{
  "d_expert": 512,
  "init_std_router": 0.0291,
  "num_attention_heads": 2,
  "init": "normal"
}
Below are experts of layer 2 (counted from 0) of a mixture-of-experts language model. Rows are named up (a neuron's input weights, with its number) and show model dimensions 0-127. Each number is 128 + 32 x the weight over its row's rms, rounded and kept within 0 to 255.
Before each expert's rows: a language model's description of what the expert responds to; "gets" lists some tokens that make up at least twice as much of what it gets as of all text. This comes from a sample of Wikipedia text that the model never trained on. Tokens count by the router's weight.

# expert 5
Periods, closing parentheses and quotes, line breaks, row-ending pipes and == heading markers that end sentences, table rows or sections.
gets: "\n", ".", " |\n", ".\n\n", "\n\n", ")"
up2 [168 155  99 127 118 115 120  86 108 154  88 118 150 160  95 139 123 145 174 159 128  57 117 140 131 143 101 129  95 150 141 151 154 132 167  59 170 163  83 163 125 146 154 110 156  77 108 105 125  87 105 130 112 129 173 114  94 130 145 102 100  77 114  68 113 166 149 109 119 119  86 160 161 113 134  96 153 184 107  94  83 137 101 178 124 133  61 220 112 175 156 101 163 138 173 120  39 131  81 100  92 137  80 102 157 171 139 151  97 137 141 158  46 171 150 126 162 139 114 125 135 122  68 122 126 105 126  98]
up3 [140 152  38  89 148  75 140 181  72 110  94 139 128 177 176 124 158 125 129 118 108 169 152 134 140 180 148  86  85 153 153  93 158 138 172 109 164 125 142  97 148 145 102 168 102 106 157  92 125  68 140 140 193 149 133 191 115 136 124 134 111 119 133 167 138  96 183  92 111 123 132 121 116 153 160 119  63 166 142 110 163 141 143 141  91 160  59 146 145 154  89 100  74 163 132  86 135 101  76  95 120  35 140 121 134 119 137 144 152  99 195 149 160 138 160 149  92 136 116 111 174 104  85 125  76 138 142 111]
up4 [114 122 133  90 121  80 115 170 135 130 126 112  79 133  97 136 108 108 126 130 127 212 116 147 155 178 197 191 141 160 156  50 146 151 166 162 154  76 110 120 139 129 190 117 163 143 129 139 137 112 173 123 134 102  89 129 126 153 114 143 101 172  89  99  96 105 172 147  72 139 104 109 162 123  80 147 155  99  63 167 121 117  92  92 115  84 113 170 141 212 135  71 131  69 136 167 191 124 110 111 161 145 114 117 144 144 118 125 103 110 158 138 120 132 131 137  36  92 166 130 158 153 147 138  82  83 154 103]

# expert 12
Single letters and pieces inside foreign personal names and country codes in tennis draw tables, such as Bjö-r-n, Piot-r, K-OR.
gets: " ", "a", "-", " of", "s", "–"
up2 [144 178 146  73 115 170 112 212 153  99 123 181 102 104 164 203 164 103  49 113 152 129  91 145 201 160 183 140  82 116 163  99  66 153 138  86 159 165 132  97 113  86 119 167 155 160 109 122  95 146 178 144  86 151 185 163 123 149 132 149 110 151 127 135 133 132 180  85 185 136 122 136 101 124 140 130  88 101  97 144 163 139 114 161 148 146 108 125 147 135 101 140 150  87 148 153 190 164 120 102 167 122 159 123 114 152  78 130 155 156 124 167  69 167 116 143 112 152 116 124 136 173 122 100 141 113 159  62]
up3 [113 107 124 111 167 157 153 119 118 133 128 167  92 123 117 140 128 136 104 100 130 123 138  76 142 164 185  89 104  96 202 128 172 124  87 173 119 123 159 155 106 159 119 175 123 207 132  81 116 110 115 105 150  59  97 181 142 172 162 101  86 140 151  64 113 143 124 162 117 106  97 153 124 105 126 129 103 124 146 149 150  96  78 139 160 159  93 108 130 138 138 140 104 108 131 186 177 150  96 138 154 106 215 177 163  96 121 125 104 179 215 168 144 137 146  85 112 122  93 195  99 111  69  59 123 134 132 144]
up4 [125 105 123 136 155  92 176 111 169  95 144  98 110 118  72 156 152 106 117 124 113 107 103 111 179 124 136 130 136  93 148 103 121 154 138 135 107 112 135 116  97 111 148 105 156 119  71 139 174 116 130 149 145 177 171 116 167 100 146 141 140  88 153 131 111 212 129 167 211 120  50 117 159 152 106 129  68  97 115  86 158  92 125 120 153 138 112 109 156 118  94  65 110 194 150 108 124 150 157 111 111  99  25  74 175 157 161 154 111 181 147 155  79 143 134 132 130  73 153 115 130 130 189 118 138 164 107  52]

# expert 3
Hyphens, en dashes, slashes and ampersands joining compound names, year ranges and coordinates, as in Wilson-Hardy, 1844–45, Baek-su; also from, and.
gets: "-", " from", " and", "f", "–", " &"
up1 [ 99 132  43 110 128 144 163 147 146 112 140 141 140 124 160  94 113 118 113  86 146 105 186 155 108  96 156 203 127 163 156 117  83 167  91 183 141 124 116 150 171  92 163 157 156 163 127 195  86 100 100 127 148 155 143 103 135 101 156 112 143  98  84 126 140 133 149  90 161 114  98  82 127 162 136 154 170 135 156 117 164 102 123 138 121 120 155 159 142  84 165 106 180 146 131 121  95 108 204  70 140  78 178  42 153  91  60 143 148 107  63 169  83 108 164 118 118  78 119 116 135 163 127 129 168 143  93 116]
up2 [130 205  28 120 163 135 157  76 169 107 118  74 103 130 139 157 129 133  98 160  83  68 128  84 144 191 154 176 147 126  67 154 120 143 116 100 162 118 122 113 129 139  66 150 149 109  45  60 132  99 135 118 138 153 138 168 138 184 157 116 112 148 147 103 102 127 155  99  71  96  80 139 154 115 148 155 110  83 127 122 169 147 109 186 149  76 131  92 120 120 130 117 135 130 133 167 154 131 129 107 105 141 149  91 214 101 146 124 113 177 110 149 121 125 149  86 104 134 160  97 138 167 173 125 144 164 114  79]
up3 [148 121 133 125 109 133 116  93 142 142  89 122  97 127 104 171 153 143 113 125 160  77 144 149 188 143 126  90 166 125 137 130 174 115 129 172 187 154 119 150 117 108 121 109 112 142  88 114 139 170 157 122 148 108 140 161 153 161 145  97 125  97 109 109 120 147  75 137 175  48  70 160 138 100 140 126  80 110 117 118 136 153 112  97  95 139 129 122 141 127 139 102 155 150 163 179 174  68 122 154  80 155 149  50 129 169 177 124  77  87 141 191 112 148 152  56 155 119  27  88 150 124  82 106 198 163 184 109]

# expert 4
Mid-word pieces inside abbreviations, codes and decimals, mostly in album and song tables, such as U.S., OTL, CIKM, 59.60.
gets: "S", "ed", "13", "6", "y", ","
up2 [ 96 149  84 108 116 149 140 103 164 126  80 153  79 104  79 144 157 109 136 149 163 117 137 117 140 187 145 151 152 141  83 113 145 149 108 102 132 116 102  80  83 160 154 133 150  95  94 143 129 149  93 119 110 133 157 169 179  71 107 135 158 122 130 167 106 171 164 170 131 117 112 148 126  98 110 144 154 164 137 153 116  95 146  96 100 163 123 183 152 124  91 108 124 100 123 117 107 134 143  60 152  81 129 101 159 111 181 178 167 124 204  55  62 107  98  80  45 124 143 123 125 116 165 107 179 188 193  69]
up3 [160 149 128  74 127  79  71  84 104 184 195 124 153  70 125  97 172  90 137 125 171  81 148 130 171 160 135 107 139 120 138 139 141 180 120 100 136 136 131  95 106 213 143 158 134 108 107 160 132 141 193 135 114 108  96 141 120 203 102 166 136 116 108 133 151 132 166 140 114 184  82  92 164 144 116  96 137 107 120 135 108 125 209 122  98 130  99 181 100  90 165 156 126 180 103 125 112 109 162 103 133 153 207 175 122 115 163  94 169 173 114 135 113 137 130 177  61 135 117 157 154 154 129 124 129 192 152 114]
up4 [136 178 119  92 110  95 139 129 137 141  90 163 134 105  96 154  65 128 158 196 103 151 148 106 158  91 117 121 126 168 165 131 166 148 180 106 113 196 161  83  91  82 137 152 141 124 162 120 139  61 104 154 144  90 169 112 144  87 122 184 110 107 115 123 170  77  80 121 124 146 110 130 161 114 163  97 118 105 136 184 136 130 115 126 159  89 133 110 132 118 126 108 171 144 130 168  99 165 122 108 177 112 125 142 177 168 115 146 192 157 165 127  68 134  80 148 103 151 163 137 150 207 136  92 103 212 190  76]

# expert 13
Short middle pieces of common English words, such as p in monotypic, cl in acclaim, id in liquidity; also name starts Phil, Frank.
gets: "p", "y", "us", "b", "or", "ri"
up2 [151 167  80 130 113  81 121 153 116 130 144 116 117 140  87 140 162 132 132 162 124 117 153 169 191 174 169  59 154  68 165 141 126 148  77 104 117 106 145  97 113 143 187 158 170  85 167 112 142 108  80 116 183 105 149 112 188 120 108 187  91 109  96 161 119 150 142 185 123 151  98 163 140 112 130 107 110 115 173 182  94 136 122  78  83  99  64 144 154 147 130 168 133 131 163 144 159 131 142 108 144  99 129 103 109 124 169 130 126 140 148 189  51 128 137 148  91  94 175 145 101 142 145  71  71 199 147  94]
up3 [107 119  91 137  76 132  68  97 141 102 149  86 135 146 159 157 129 128 119 151  82 154  74 142 168 144 104 113 102 114  89  87 113 151 122 132 132  85 112 157 100 138 165 114 121 150 163 179 108 134 164 147 147 130 123 108 160 117 123 124  70 154 109 200 129 125 115 118 120 103 147 140 178 146 114 170 181 159 123 164  78 112 173  54  88  69 142 150 141  93 103 152 100 104 178 124 162 164 116 160 166 105 156 143 179 114 155  72  95 215 111  87 121 116 203 123  89 149  57 142 128 148 166  79 132 109  68 110]
up4 [134 134 123 157 148 119 117 114  80 101 137 208 145 178 112 126 102 125 101 148 191 139 127 104 110 100 148 117 108 148 109 141 114 147 150 107 113 166 137 163 128 137 141 172 131 185 153 148  96 104 111 113 141 142 129 138 151 119 111 154 114 150 194 148 164 126  98 109 124 132 125 117 158 157 190 157 100 174 127 122 240 158  98 139 134 117 118 103 175  66 145 115  71  79 174 187 169 129 146 124 145 211 140 222 102 115 125 100 149 118 109  66  41 118 104 163 141 117 105 188  96 139 110 145  95 146 140 118]

# expert 1
Pipe separators and dashes in sports and results tables, such as | Goals; also capitalized name starts like La, Le, S, and the word to.
gets: " |", " to", "l", " L", " S", "os"
up2 [177 192 129 128 134 103 173  99  98 134 223 191 110 183  99 152  75 168 121 165 112 178 130 134 123 129  75  98  83 143 111  92 169 122 111 124 108 134  80 158  55  93 172 101 139 168 125 116  98 116  50  95 207 113 159 147 103 103 176 162  87 101 140 102 111 106 163 126  90 166 136 110 107 114 124 151 116 161 162 154 132 153  98 167 138 127  77 135 159 124 117 100 108 103 129 122 172 112 163  80 164 124  97 110  88 136 153 168 162 128 165 139 122 146 140  55 153 136 101 123 154 137 136  82 141 144 138  83]
up3 [106 128 198 160 143  88 132 108 129 112 155  98 171 129  81 125  93 123 112  96 140 148 182 175 118 183 128  88 147  81 148 133 157 137 120 109 186 172 172 164 134  80 186 147 185 119  92 175 131  79  99 175 123 106 178 137 172 140 170  97  92 134 113 129 170 139 137 128 149 107 122  99 125 189 137 158 161 122 118 154 171 137 138 131 131 158  40 117 157 120 167 126 130  96 123 179 159 120 110 141 102 155  75 125 191 143 173 136  87 132 116  93 148 108 141  82 157 108 100 173 178  77 151 140  97 141  57 171]
up4 [ 91 180 104 143 148  96 117 106 138 115  86 142 135 134 148 138  97 108  90 125 109 215 125 180 179 169 119 113 100  76 156 124 161 115 182 108 154 153  89 125  95 188 132 158 161 158 204 101 131 116 112 138 174 120 117 167 163  35 141  78 142 118 147 172 162 150  84 128 142 118 121 165 127 162 153 146 137 121 104 152 142 137  88 112 104  96  89 124 148  76 113 129 150  67 182 166 119 134 121 173 118 151 143 165  99 125 112 202 105 151 135  95  93 154 179 129  99 115  85 170 155 176 175 131 153 137 127  65]

# expert 0
First capital-letter piece of proper names, often after the, of or in, such as Rh(ode), V(estina), H(angzhou), M(iranda).
gets: " B", " N", " T", " C", " M", " R"
up2 [ 84 158 109 121 108 167 130 139  88 106 152 113 123 151 136 180 149 115  70  99 119 143 116 136 133 144 138  83  96 103 156 121  65 181 114 135 200 123 107 122 107 130  81 108 116 143 163 108 104 141 132 129  95 118  83 169 117 116 170 170 109 151  72 193 162 172 138 129 119 116 181 152 173  95 159 117 212 167 150 123  55 138 124  74  92 127 129 149 123  60 130 131 138 118  98 141 116 130  97 169 148  66 139  83 122 155 133 219 111 139 130  89 146 125 160  68 128  76  98 175 155 101 115  99 181 168 124 120]
up3 [142 139 109 108 128 162 156 170 108 119 176 101  85  90 103  98 191 119 123 178 160 149 163 109 179 166 112 166 127 118 140 108 129 153 133 164 129 129 152 142  82 129  92 117 113 129 179 161  89  92 146 142 173 114 197 123 152 144 157 129 116 147 156 119 132 113 159  21 181  92 115 114 115 115 138 109 146 120  86 138 104 139 148  52 105 122  75 109 174 163 104  90  90 120 142 145 120 126 163 167 103 120 111  72 107 110 140 233 124 178  93 205  83 156 140 172 117  96 130 104  98 123 115 138 156 118 146  79]
up4 [122 191  50 187 142  93 113 135 129 157 131 130 147  86 132  68  72 110 105 150  81 189 119 106 179 106 153 129  73 123 156 152 111 189 175 144 144 129 174 130 122 129 231 181 158  56 117  95  92 121  93  97 137  87 164 151 131  69 115 110  73 150 140 145 133 118 162 124 157 137 136 116 142 110 117 119  85  81 118 120 140 161 171 155  57 158  77 151 151 122 172 127 161 103 116 101 126 154 112 140 136 138 125 101 178 111 101 105 128 108 160 106 101 191 123 117 109 107  88 161 164 144 125 123 103 151  94 139]

# expert 10
Year prefixes like 201, 199, 200, and noun stems after the or a, such as journal(ist), relig(ious), director.
gets: "201", "200", "202", "199", "198", " new"
up1 [108 137 109 107 138  90 141 144 110 132 175 125 105 157 112 173 150  94 123 142 144  85  85 182 189 114 223 138 188 114 117 142 154 162 143  89 120 111 190 100  58 102 188 108 110 131 132 104 129 146  65 101 112  94  99 118 169 156  47 156 128 158 112 104 127 123 149 111 156 163 138 132 169 175 112 148  74 179 115  85 132 144 139 186 101 168 165  80 118  65  67  72 146 140 131 165 172 123 144 141 133  70 132 155 117 114 118 132 151 158 145 106 114 152 120 168 106 144 169  80 141  93 147 111 142 144 118  91]
up2 [154 107 129  51 102 131 142 137 132 129 108 153 108 122 115  69 158 111 149 134  92 143 134 117 140 157 164  76 141 161 126 162  78 124 118 138 111 125 136 147 141  97 138 136 189 110 148  97  98 135 137 131 115 165 166 124  84 123 123 145 128 130 121 140 147 115  91 147 103 102 177 201 149 136 148  55 101 126 120  91 190 112 118  99  19 107 123 152 130 118 123  50 100  85 138 116  51 135  81 109 176 106 146 124 131  88  99 193 138 101 110  62 112 145 109 170 118 166 155 157 145 189 163 100  63 116 132  68]
up3 [103 159 145 149 137 182 160 156  53  64  96 132 100 103 130 107 157  74 137 151 123  90 146 150 137 112 126 122 140 124 146 119 162 100 193 118 136 131 154  99 132 116  92 125 190 147 108 101 112  95 144 174  72 171 160 160 152 131  89 105  73 152 160 111 114 126 139 177  67  88 112 179 168 151 127 128 100 204 104 162 128 103 150  57  98 129 143 199 224 137 108 145  91 156 100 170 159 131 165 126 132 160 158 105  99 120 126 120 134 125 137 107  91 133 198 157 127 168 132 101 113 122  97 107 133 185 149  91]

# expert 14
Digits, spaces and pipes in statistics tables and coordinates, and "the" in taxonomy phrases like "a moth of the family".
gets: " ", " |", " the", "0", "2", "3"
up0 [123 103 139  94 155  76 151 114  74 127  91 164 116 105 149 145 128 142 136 129 134 119 234 162 126 182  83  98 159 154 120  88 100 159 117  99 168 169 203 135 112 121  86 121  98 117 128 135  81 131  93 158 160 172 130 192 186 145 109  99 100  77 165  75 133 113  72  66 141 118 107 164 130  86 130 127 136 118  96 157 156 161 149 117  94 122 120 126 124 110 113 108 114 167 131 120 173 111 162 158 153  96 105  71 170  97 110 143  87 197 120 118  48 113 131 123 161 183 143  98  84 163  95 117  99 142 100 126]
up1 [106 148  83 139 108  22  55 110 147  66 109 117  80 117  55 145  83 120 113 155 139 130 134 212 142 100 127 162 111  74 156 125 168 108 111 125 143 194 143  94 156 151 138 112 125 103 134 125  98 101 110 141 158  77 133  71 136 128 149 154  82 124  83 161 189  95 139 129 116 161 121 132 148 117 132 107 114 106 134 163 156 130 139 108  84  77  82 158 130 141 148  78 166  75 133 116 145 133 119 131 160 112 111  82 174 112 159 109 134 169 152 130  93 108 122 143 126 158 116 167 104 208  89  98  98 143 183  84]
up2 [166 126 126 109  93 132 100  86 176 161 117 135  71  88 146 183 141  88  43 140 170 144 152 121 138 156 164 134 140 142 183 179 142 108 144 166 145 160 105 109 108 159  89  96 128 135  98 169 179 154 121  83  68 119 112 106  83  56 127 117 171 123 172  81  94 151 109 176 125 107 154 114  97  96 118  91 127  87  73 138 170 122 143 106 146 148 113  95 112 111 141 164 162 117 154 182 191 161 178 120 166 126 110 155 133 103 166 121 127  62 173 169 103 138 105  92 100 136  59  99 147 141 107 141 107 137 144  75]

# expert 8
First fragment of a longer lowercase word after the, a or to, such as opp(ortunity), ab(olition), dist(rusts), coll(apse), contin(uo).
gets: " t", " m", " not", " sp", " comp", " pro"
up2 [129 207 135 119 166  96 163 156 149 120 142 166  83  62  84  66 151 144  66  70  82 153  93 119 169 110 188 166 142 143 134 125 163 164  91 126 139  82 134 109 170 177 189 107 155  87 118 165 144 122 146 120 127  92 136 128 139 158 101 105 112  95  98 114 174 125  75  85 107 114 186 138 132 132 113 137 101  98 160 126 151 166 143 120  79 138 112 135 177 132 165  28 118 111  92 128 132 120 132 156 120 135 133 119 146 115 112 176 117 119 164 127 111 204  95 123 111 152  70  63 149 135 149 162 180 133 134 119]
up3 [111 185 117 142 141 120 102 131 126  87  85 132 101 123 134  85 136  85 136 104 146 120 106 114 201  77 100 176 136 120  73 196  81  90 187 119  90 118 183  97  98  58 101 105 107  93 112 140 158  99 103 157 180 141 131 157 173 146  95 134 177 143 102 144 151 121 147  36 137 179 141 113 127  85 169 170 147 156 140 134 158 130 177 111  82 184 162 148 174  89 126 132  89 150 122 188 130  97 126  83 139 136 142 127 124  82 186 129 143 140  50 118  92 107 148 155 152 107  88 125 122 108 115  90 125 125 119 124]
up4 [126 111  81 163  90 119  96 123 133 171 167 139 149 125 124 149 157 178 169  98 115 167  93 143 120 136 125 127 102  92 147  86 121 155  55 202 101 190  97 138 152 132 154 140  77 101  80 134 122 124 171 103 129  93 155 107 103 112 156 142 136  94 122 158 114 135 141  66 202 137 130 174 125 119 155 176 125 130 110 162 164 123 153 135 115 134 156 161 103 160 176 191 126 126 180 133 113  97 143 106 147 119 184 170  86  98 133 181 178  82  84 167 152 142 131  60 131 171 145 175 153 143 134 190 119  73 190 127]

# expert 9
Common function words and pronouns in biographical or narrative prose, such as was, a, as, that, he, who, which.
gets: " a", " was", " as", " is", " that", " he"
up2 [111 141 203 114 154 123 191 175 112 117 138  52 133  94 173 114  97 128  54 113 139 149 109 140 142 146 166 153 123 177 118 178 177  92 151 102 100 112 175 126 128 146 103 114 167 162 115  98 114 117 180  96 132 117 192 131 171 143 128 112  48 173 151  98 127 181 141 101 149 120  38 143 107 130 117 203 155 160 120 145  72 164 129  89 172  88  88 106  94 102 156 159 165 124 115 165 153 157 126 123  87 164 100 110 149 158 138 178 132  89 117 149 171  99 136 105  89 150 168 133 123 123 119 143  96 143 122 120]
up3 [ 81 114 126 157 170 165 132 108 139 146 103 170  82 122 148 118 155  49 121 110 151 167 129 122 179 172 166 136  35 168 156  74 136 131  86  93 114 124 110 137 146 153 162  97 197 166  75 157  76  94 123 111 145  94  94 183 106 147 144 154 105 107 137 112 113 158 128  67 144 139  82  68 117 127 107 131 145 142 165  88 140 127 131 113 112 184  76 175 106 152  82 124 115  59 121 160 141 173 132 148 132 103 123  94 157 154 128 164  96 127 135 141 112 181 144 107 110 142 129 113 178 119  95 177 183 118  73 171]
up4 [183  68 110 154 119 142  92  85 160 125  97 165 125 119 140 110 143 110 200 115 147 179 130 161 159 178 152 147 141 152  98 123 119 149 150 190 126  81 148 135  80 129  76 101 116 138 148 125 169 120  87 131 193 134 123 163 138 133 113  66 144 137 129 236 129  79 132 103 110 135  73 124 120 123  99  96 140 100 140 165  82 130 177 139 100  99 122 151 119 108 121  52 105  91  93 129 130 144  38 136 153 148 158 140 161 147 118 216 124 148 169 162  91 127 123 130 158  81 139 105 126 151 108 125 142  97 175  91]

# expert 7
Opening parentheses, of, and dashes in lists and tables; also LaTeX formula brackets and Cyrillic letter pieces, as in Award (nominated), terminus of.
gets: " (", " of", "-", "is", " from", " to"
up2 [138 129 130  91  75 181 158  87 107 170  72 156 149 117 146 154 156 151 105  80 163 135 104 127 156 156 146  78 121 120 159 138 174 148 136 167 149 120 120 134  26 142 163 142 102  43 120  72 148 175 127 132 155 115 154 116  73  83 113 108 113 107 152 130 105 120 155  93 124 104 107 107 145 126 166 137 116  73  57 116 234 119  75 137 139 111 127  99 122  73 163 176 180 126 142 121  66 140  95 109 111  97 164  95 133 118 110  89 111  98 104  96  77 145 114 151 102 140  91 139 106 134 163 117 135  85 120 118]
up3 [109  80 162 114 110 157 115 168  67 109 101 128 112 102 130 119 128  73 130 237 112 164  91  83 203 169 112 119 114 117 196 136 128 152 151 131 154 105  96 176 123  54 106 124 147 124 135 114 139  53 126 165 114 153 160  65  94  88 128 162 143  83 142 157  79 108 133 118 178 155 124 119 165 104 155 143 155 100  94  89 123 183 121 149 113  79 123 166 149 136  55 155 156 141 143 112 122 129 108 110 144  84 136 136 142 121 150 116 120 104  87 172 145 131 140 121 163 104  78 158  85 165  89 105  89  88 144  84]
up4 [ 83 100 129 103 109 125 172 103 111 150 134 146  49 127 141 201 138 105  33 154 165  90 178 155  99  60 124 136  90 111 142  95 120  94 101 131 104 188  67  74 103 117 150 157 170 118 117  87 183 103 158 158 130 134  98  81 171 111 179  74 153 110 160 107 144 106  95  96 152 111 161 160 115 113 137 114  87 125 107 168 163 182 107 104 111 132  91 101 138 133 162 106 100 106  68 151 144 155 109 152 174 178 103 100 137 184 152 164  82 128 106 138  94 115 136  99  74 117 115 134 151 104  88 111 132 117 105 133]